Experts of a small language model: width 128, 96 SwiGLU neurons an expert.
Below are experts of layer 7 (counted from 0) of a mixture-of-experts language model. Rows are named router (the router's row for the expert), gate (a neuron's input weights, with its number), up (a neuron's input weights, with its number) and show model dimensions 0-127. Each number is 128 + 32 x the weight over its row's rms, rounded and kept within 0 to 255. Numbers have three digits each.
Before each expert's rows: a language model's description of what the expert responds to. This comes from a sample of Wikipedia text that the model never trained on.

# expert 6
What it handles: Digits in tables. Single digits and year pieces inside numeric tables, scores, climate data and date ranges, such as 9(7).7, (199)2, 2000–01.
router:159073138169137141124152128073128136155119141095174068135137092122147090139194078148145106141105176104198160082141174131120066087108077148101142048107153075115141123109140107132133164127110118167149157115065140136084123110146099176123156125106087052140072075121117186103097112143127137124147129115195131118083124099156086122122063132165096091072121171096100155092147088132123089147125
gate1:172141163207094167110164100162158123148127117104112177121133159138085107171153122040136126149116162115164109155108100140140097126111089139098116215129081095108079179114108100185145106141084153105168152141104097141166175137141129158079102138171120144053117124119102160090192120149137130147093164084122126198178127161097126139157136182118072099170124093144158082116141134126135145189095
up1:145152085152126126129163181168168156127143116174155118049138129141061156171148129142160109179127207132172170133134163152135115055122158148154142083150180155116125176155092173140139144098120133104156118123096139107081125117109075084144129148174206149131092117144166139160075107078180174168159193078087142093130149113128139160160143116162082125087145100152099190132103092125138155141140
gate2:118177105153098157120147098099078149117150091147134161159135151126117069127116133106141175116084104138108154119118127089133071059124130117172173129155092094091171083142132140101061167175171088120132068058117082128118171161060153129147175085087102129152081142132169091153133107113131126082125133152149127136166092106041091062090088121138115156193156192100127128152098124148148147105138
up2:140157182122142098127073130134157108194121184105180153111143175183138136083090092099114130135084113149086169113071103112134087106130084091091137120161162180135115112099155129107094108123120104126114103099172147121126105129090106124104164111168099148158141151150170132107129084068144100120159103071079177135159145189206167129105210174158140144165123126132185127140076129119213099143114
gate3:120175094091087145094159124141098092173130110105114154129115066143072153134120133121109190172141111142113140076120098158095148090164147115131103160122138171164109140198059102175135111136073151177077105128100102165127183045107183143087136131127135100155141139191131122144101086142135111155131148068131133133127168114094164110089132138119099090148167210089106099177094116103149102142048
up3:135096158089159121208199135092112101130132104150131149144139122101109108119154130097117067169167076099110133105089127158109178101158145122154101118103090121140102167194087136190117145085109145123140150144121175065152129165195167108153113093095133120068171133191147141196176133120132130117176080098128197164113126142046086130116145110133142133083137150109142164141103192183129131131113
gate4:086179157149102120150222162098138152092170079092157179152109160114191110137171141129129115171098097125150136172132104085095058161091113115128113115134092143116128125119145108151138171227126117135152159137117114173114117153108118153135176148118149083178088106120119117092086133166136154128091163090145161130163138111083170134161147125098138109109204075067154113136124135100203141168191
up4:108127123142135152149139171107090127095146086185100094130162121112127198137101048116115137108105090136058181093161137102127111095218091080132126141105151088102073136082085158132071100093188150113113183132100173094157127098134110091150101123193121148092122168095109179145169109070181152090170117181179145122141116163133138098175108141116144098125126142145119120108098127151153184160113
gate5:114143160157224119069171134099087112094169161087094092182097195141116162113191156151135113100156106144107182127090121140138207117149109108157115149120088076129169115122101074098055145121088085163068143093112056114142104135175100097155129103123108130152136097127151102154137089129138164118144145108130132117124152157103146173081149075077141153180108138101135126117146202119096103113127
up5:171160162123131165062121120128096158091139100173169099155127128122121102127162186098097114125101122095118110156090142174111134130218174090137117149123071118163092066098110110098082131157090101195058086133134133096153123143107141079106072126158176172118101093155142175153109140105170104151104151128113098143144134158141130136184189190087105105180144119142169123089145179204133115147125
gate6:056132126185129135111163127127116180170112195162063082088166109115110098111164142154138161118163122107135119176152140129126154135121208155099132113145190143069126092184124057154098172135085129071159141150210175116114184092126123083121161143158143113110099150211116098157174168142100122097065141103102118135089127113135178117101151113120128113106122178107106116165141111138147155136154
up6:111151089151103096193192191106161119152152098089117172144133156092136110109135087118150140147091071171141162175121128139118121139145078138131150159073151112087105106148181084118200092090182118104144122156142118136167077091166086116137096131191099137166076104122134149152125136107042102175145103126109119095116119117084144188116150190109122117132111065131122146108090080165160132116201
gate7:111116164120175111060164187155177147185092087142137093097127114113109190115130171067160106114090125110105116130166085166141144120112152126110106161159047162132164111116138181161056156188142122116161176113122108143102126155138106148135133128159101132095150116153154124163128116094070101178160133117092164160136131129114123092102109076161111091124148065185139056188163122084183167144107
up7:167090155146122164073119094066101159120169168133073149158136139118125170135151073065197076117161123129122075101114137166114134039139163161140151113132143151127127141161137164109151144156128069140131141119147151115128183124089156132107061141070079129142133144128147125150117194070126136132129146200123173150085110141110129146131136128196120145118124041103055072167111146110120125168133
gate8:125176173117079113128176143069171211086202081124154126115099143141073148187156166139126111200139128142123121112145107145129120138111166153168110133090116119137119132107120136155134120171158144127118097144112171126129085117069175033120145099100120070181180119102139115142153111097168068171135114113108073103145120091078083190130158155095124178122087124099130156140137092151081140146163
up8:131095144169083105148168133128122101097124117090173154042057217125134142116094164165116116119158121142119145149087139150147144138101132139110158137106147148240043134133127137111140163112106146114111115179125100154138112118120131111155090174198144127105158104128103162109162113113095153129105106077174109176148136063158143162113129096069071146090113164106116176126166188140185117127093

# expert 53
What it handles: Infobox line breaks. Line breaks ending infobox or list fields such as birth dates, running time, and taxon lines, plus Ar in Arthropoda.
router:134095161141175161126105107122089164159120159113079083088141172132169185106139143113147132106177138111142152082099144150071163172116190118143048113122165121095106131111135158148106169073080154174107167152143128106087154121174061171122094137144132106172072072147093124104145077108112134107076156160154106139158136150157116143180126079130105095103109056122075089120088143151113107169189
gate0:122113100061135136126157121056157135137162100119159103127178146093146107140163140147028152153151083102142139106091123127125156105130179096117137151179072100051131138087045150155050159142057143123092114117129074119151104133110116141112149141138138125124088129101119189161109112111107138116159164132164091155147167159092099083201151079060100143115133111165070137132121124149153120088113
up0:065139106092156135142056128156162132114156137172174132152136098130131112080115141090110102158114161100175108142141116123141213124182151116026073125114143131141075141128151179181163159164144110121104105125097159114107026107139152136159099152127106152131176170088123156171127095129134105082164138178150141087110119132173060208160183097133148121103133152113102098139114143125099134145121
gate1:117148140133156140144120115176076163096120104128115128151112135111098147151185099129161132124101085056154128112132157112127084145112126103219090103056170130162145133141089082087115183053145117116143108138112087169123072131184134084099135091125185113123099103189044120143125129128153094114073158155149115096136177121102149200135144149087130161146200107113079123151136157164093117123079
up1:142112037098096132117108182217128077051087143093111143078132119100137113185092117057162123188120136141137110148137166114085146098105125135130115150125145158133155122194107144088115098155153114100146133135081133130124183088111125113116153156205083132139097153181169165135147093173107121122071121049134139124153113092162143116171165101146123109115144111125125063127127180111063131137143
gate2:160173091195182122134093121160114119148146120141143134108111159150181103099153144109209110170114109123100106098128147101094096076167121097136133173173114081132117154131156159182065107115113134142158101140158177145170134113132113127112201131192143132098080116093125140095105109161163067150132101146123142085174168100139085188120226127116074169125131114133070149132118136069087082115157
up2:124136106190129104123088100103115122139091127086062162054176169108141095115139151145136138150161127177109163142162117163073116107141142114081110118121153088132191084114168130144101127126069169184136138164127122147140099165095103098143171136142118206151094144108150190030082143116092109160145127138130128078103129150146095107157149198109116137182114137132157185155081104169135191120088
gate3:104166164119125155097197143233136112124083152097115098139171137160078170093108139095163099142132162154104131145110159147069039138172092186154119107114125118153090078100157124140130123192082115099124091151129139156141140115143129187100114169134138133144030142186112109144175112124162145171131106136168131129140163132092105106090098159162075100141153100104139106110057119107118168154122
up3:113064184162139090105141164103124137149116147092151103117109153139113120166149167145096107141170149164126105144202147139131110147143144100079068104100165145136144105087092162150132201126070082092147166076088125147093174129131140131118094138144146107084114087140189092186167151141099091174127119130128077160152063170156109051078151127144114196188126151156090096082135158149134117092130
gate4:134192101200131115088100087148131153139141170125142178146131134124203153086092156085179091161142190125139123139058161080141163112128160131114158129142228116156106139110120069123162181073098090154121071097112117150174106101148100142147126058150134127146158096179123150130110126097144115147088192120066158124141114081146132153089117175122124154141131118154193075127140158138137111140110
up4:073113097062139123108138178135157187102111166094133086125144160166112103149156126092131135104137142161073113111170161088133090091083134131207141083114079165157151064120156146210123117145081117129076206168146119127077103119109152152166175122158117136123136162084158137146132085090142136132123156180175123124113106178074117108168145073130160158153160132126164142141125150108163177091189
gate5:159106161118127136149137112132143195163230096121103141170133140063210121149095164158089201111112096118110086121114115164132146104123134118178145136134188119123159096103091147152146168121140078100063137156163153137065150092118126109125138127140100102145149097097110102149138045115123141182084119121123156146175033128136130168106120149107075105125128059127148127129158123160165125173082
up5:074164104126144031083150119118131138102093128149142058150156145136078108176109107125104149167115078211179155145091109120098130193121096143122139118104097142109146092177129112123099177140154092084131090133059135140236122137127101144132187154114121154121116169126117162102108144147121144121145124125162151117108167110139118092179180126104145138151174153077107094071158188150093081138119
gate6:050103133086125169148155109127084096112133138153069076110091173117169126119055101113130143118203082106078137090107095183127200134073131135153105099144089118181101117089111152159101176139142109105110112058126099128160170114137096111107139085092098175104108071123145116147149189098143094156135112119166152121134174148134168117159115157145159158102116161149066149092117109206088127146115
up6:118134097123112091099113093124131138122074051031169130118189129173140137113117139164120144112119147113074105119128119147120177049116130126096092195126152118168110100144122131146180140110189142082116139103161141119155145099203105126105051160156076120144095121091144163129163119148124105096166097185141126155172075134157187105149103118113118115164111160101177095172094084089081139143163
gate7:103071133100173122138215132180150136143171133135096129130154177136141180140140117094114117095113113168150113095094127149143170115162104111111092152204135152115076154077132183087120180110167129087095146104128140151069118147149091130176123118110133145109094095068105125136126088144113087121094150053109119113144112143135070102123126185178136040066130087147102094175139147176197131139126
up7:151186192188067102187154129094115105123141115081177103134162137216144109175131134140149141113124134137121111057127198120122058105140121150132146101123084100100182145152111176199137123128172130153150111119158107139129131131073169134118155135161143140167118159135107109093120086172179149092157114141164153124093111106144103115106094195154119137151194184103113088123113067077126112121077

# expert 27
What it handles: Line-start list markers. Dashes and pipes opening a new line in lists and tables, as under See also, taxonomy Genus entries, or table rows.
router:134118101121094155072113158085172152121101141096184102081134167140174116121178102162088179164107101132176097131079149181143103209098143140110107086110128137158159159098164154165137132117121057141145155132124070148136114157122168139098217123150102084144130085083141155129085151080109079159141129152139165089175075092127142107156124161172116063075125130127094107106136164128153079099091
gate1:092097085094103154125136102124162147146175080102161150067103138146165159146120147119119119148139162146120056098131210139127115131084119160130162159122075110174102154071130132131085162099111171151172158164149100102122110080099125139144158127136192157149137123157098143205170092120152113091126062104097116088109151112084145050044120126114091123104191119122120115103063142181149147118094
up1:119086091073119133130118132071152126139100054172119194127142083139104129099131107161117116118160137161138116158152106167106135156122128069074088091161125108139180201200105133156119130125108100150102117150159160114114133080116151118086194176117161101148170119103149206130120153139082169105111114178146131070182127105089122116129107142111142086115140166051156066102128191167167169110123
gate2:123100109110170125057160081171188115146080137137132106053117158138156123174154206083121142183135132185136134094169147085154081166109169119152103106081130102111082124197117135096115152147106157131101134136107069155178104088176152145162154081153102111111147110086129170164168117196152114137124066149131126077132106162164078111160095125129111149141072122157153087116100129153151174111117
up2:164130107150118124109130122154127126073184184136098144093099117070149174088151125093129117119109153048099067154153177176104139110170119120127104143124149098086118055126121129117179154113098161136141162134216114203080142110071129178083075124148105099126102092128133091135119152139130082107148135194123171175135156130120164168151105129153133120170120159177143125109044139110137192121098
gate3:107159187136131121151130062153151103083127174191092125157120116108130066152102074076121165162094121142156130145131151126158148104099049144168089119142125071153097151145174130074101143146085122130120161145155158139079111097104111124150133130095073091148137121162191111097126144109149148088133086085118133083190060114119112132105146120097113081160130091205120171105059158123191142131085
up3:158193132131133138170127160125109156092169097154054122153170155124145136109117088159109186155148133148164170114112220136177165099117140127184146093164127073166166162109109099092119095131129102142074134111147074113127149126136122184122123063056122114092130158122141071095159097167160135156124082134114131115148134179151083148094116145157132137106118071097123103140192193082085183098132
gate4:132068104129135132103103149095081099081112029122043095089143133123116151126121130077108102169127078153158123107121180105076114178133149153106123146137139106139098145128179176149181125103166121138143116160108130119100152075109099095125071128155085107115156147114140093095147143114134078131126110173133166154139152124089150104083157136195172210168173113136133106145101229142129168143168
up4:189119146198087182115062128090142174102116131165156152097082175100098169109172153167135125088096101127161146147127205102139109140135147148128133096151102115177154134159143097117181144142098115145091140095150122104123108096182151138125110105195108088095091143079168121140137150193126067120151148086081093096128163117081178095120106202119182106161137115157158135152101158161094134142069
gate5:094033164126104147157137166161155157143134116118044114109148120160137112120131179093172149034140159107098132137166105128142100064099103118102134162159109121131099136116155126105070137105088126112070154150095163162086100154137129125154187076137117127187119065110105087085125157123075051152106150149116161164095165101092154117148178170123136117182120125144125149123115072188105122123130
up5:094144060090127090112128131103115180114183104205094084068104123118183102099119117170113109131083158145040139127126137160101076096130139162075128147127173100162158178143130163108163050153141083179152180121159138119184112157180177075147170104156135164108129136195118147150088164188129142128130128137133069159108100132150099094116117116128121115143138173124096107094125155150158105150135
gate6:107113129163156179096176113117158099102171075075167183144126133156119159141149055229127102147209124126133128155092157164161128181085124126122114070126088181166140084045149097143127155117143098104100117091137088159148107174149128136108149124143183078120125131147165085128101128174146119132105116127079095089128141139166097146181103163128184123143109131166137122102102125178115061138111
up6:086088139127153164129122181076096090094139159083217114144157135185117135165150043182081124157195089162093152126133161135146150131115099127168148170180167155121132058132111139162133096137120170086132117128098060112100151086139115135152135091088053112125135159121140139180082120107111133097082145157117099122193104162094130179134174132134108123125152100086102159160127149124109144077158
gate7:103128111110101113179133118130197194125166131097090071144130151066183120077110149077114102165165102114080103145128104134156153182130180068131110111145164137162088141095078129091118100132155072094066111090147062096161134124092173125116069111115122135148183124123186132118101143098201098111116107128167164160150176124151152109162158197124130120124115124084129089139106176134170122106165
up7:161144154104116113166169129104154100173140133163148128146112110141128154173133131109151157169191122146097156132161114150108118097142173154061112111151159158171082077064130168144175118148112147192132158148116169060201120086082087155106100140125096098186135141133124130165143096161124194094131138120097131179115138084194132164088105193102173110100097115144165141131149059087182143108163
gate8:089080101050114161110108117146137114098094122143105112123118141122086130110147109169102137167126145147183122124105037128152110193099195116128093141149095173137164065128112152135134160176158089138125048054164109144126117168104124124101174121156176136118173128124115202138166124082123139140111115150073119123166123079119106209147148153088115180089130081180132124135115151105082140090098
up8:098145154085151111117129090134093108133207163091135103105108104179137127189154108160070185117110080148151121176089106142156142162060130107108104121099107162098174112153151092130146147125144085143149116117169072156090158140175166130164094137156170133157089132120165140133099158188152110176194104114066107100074157167140099168135186135145118138094145120160140111175195186173091141130157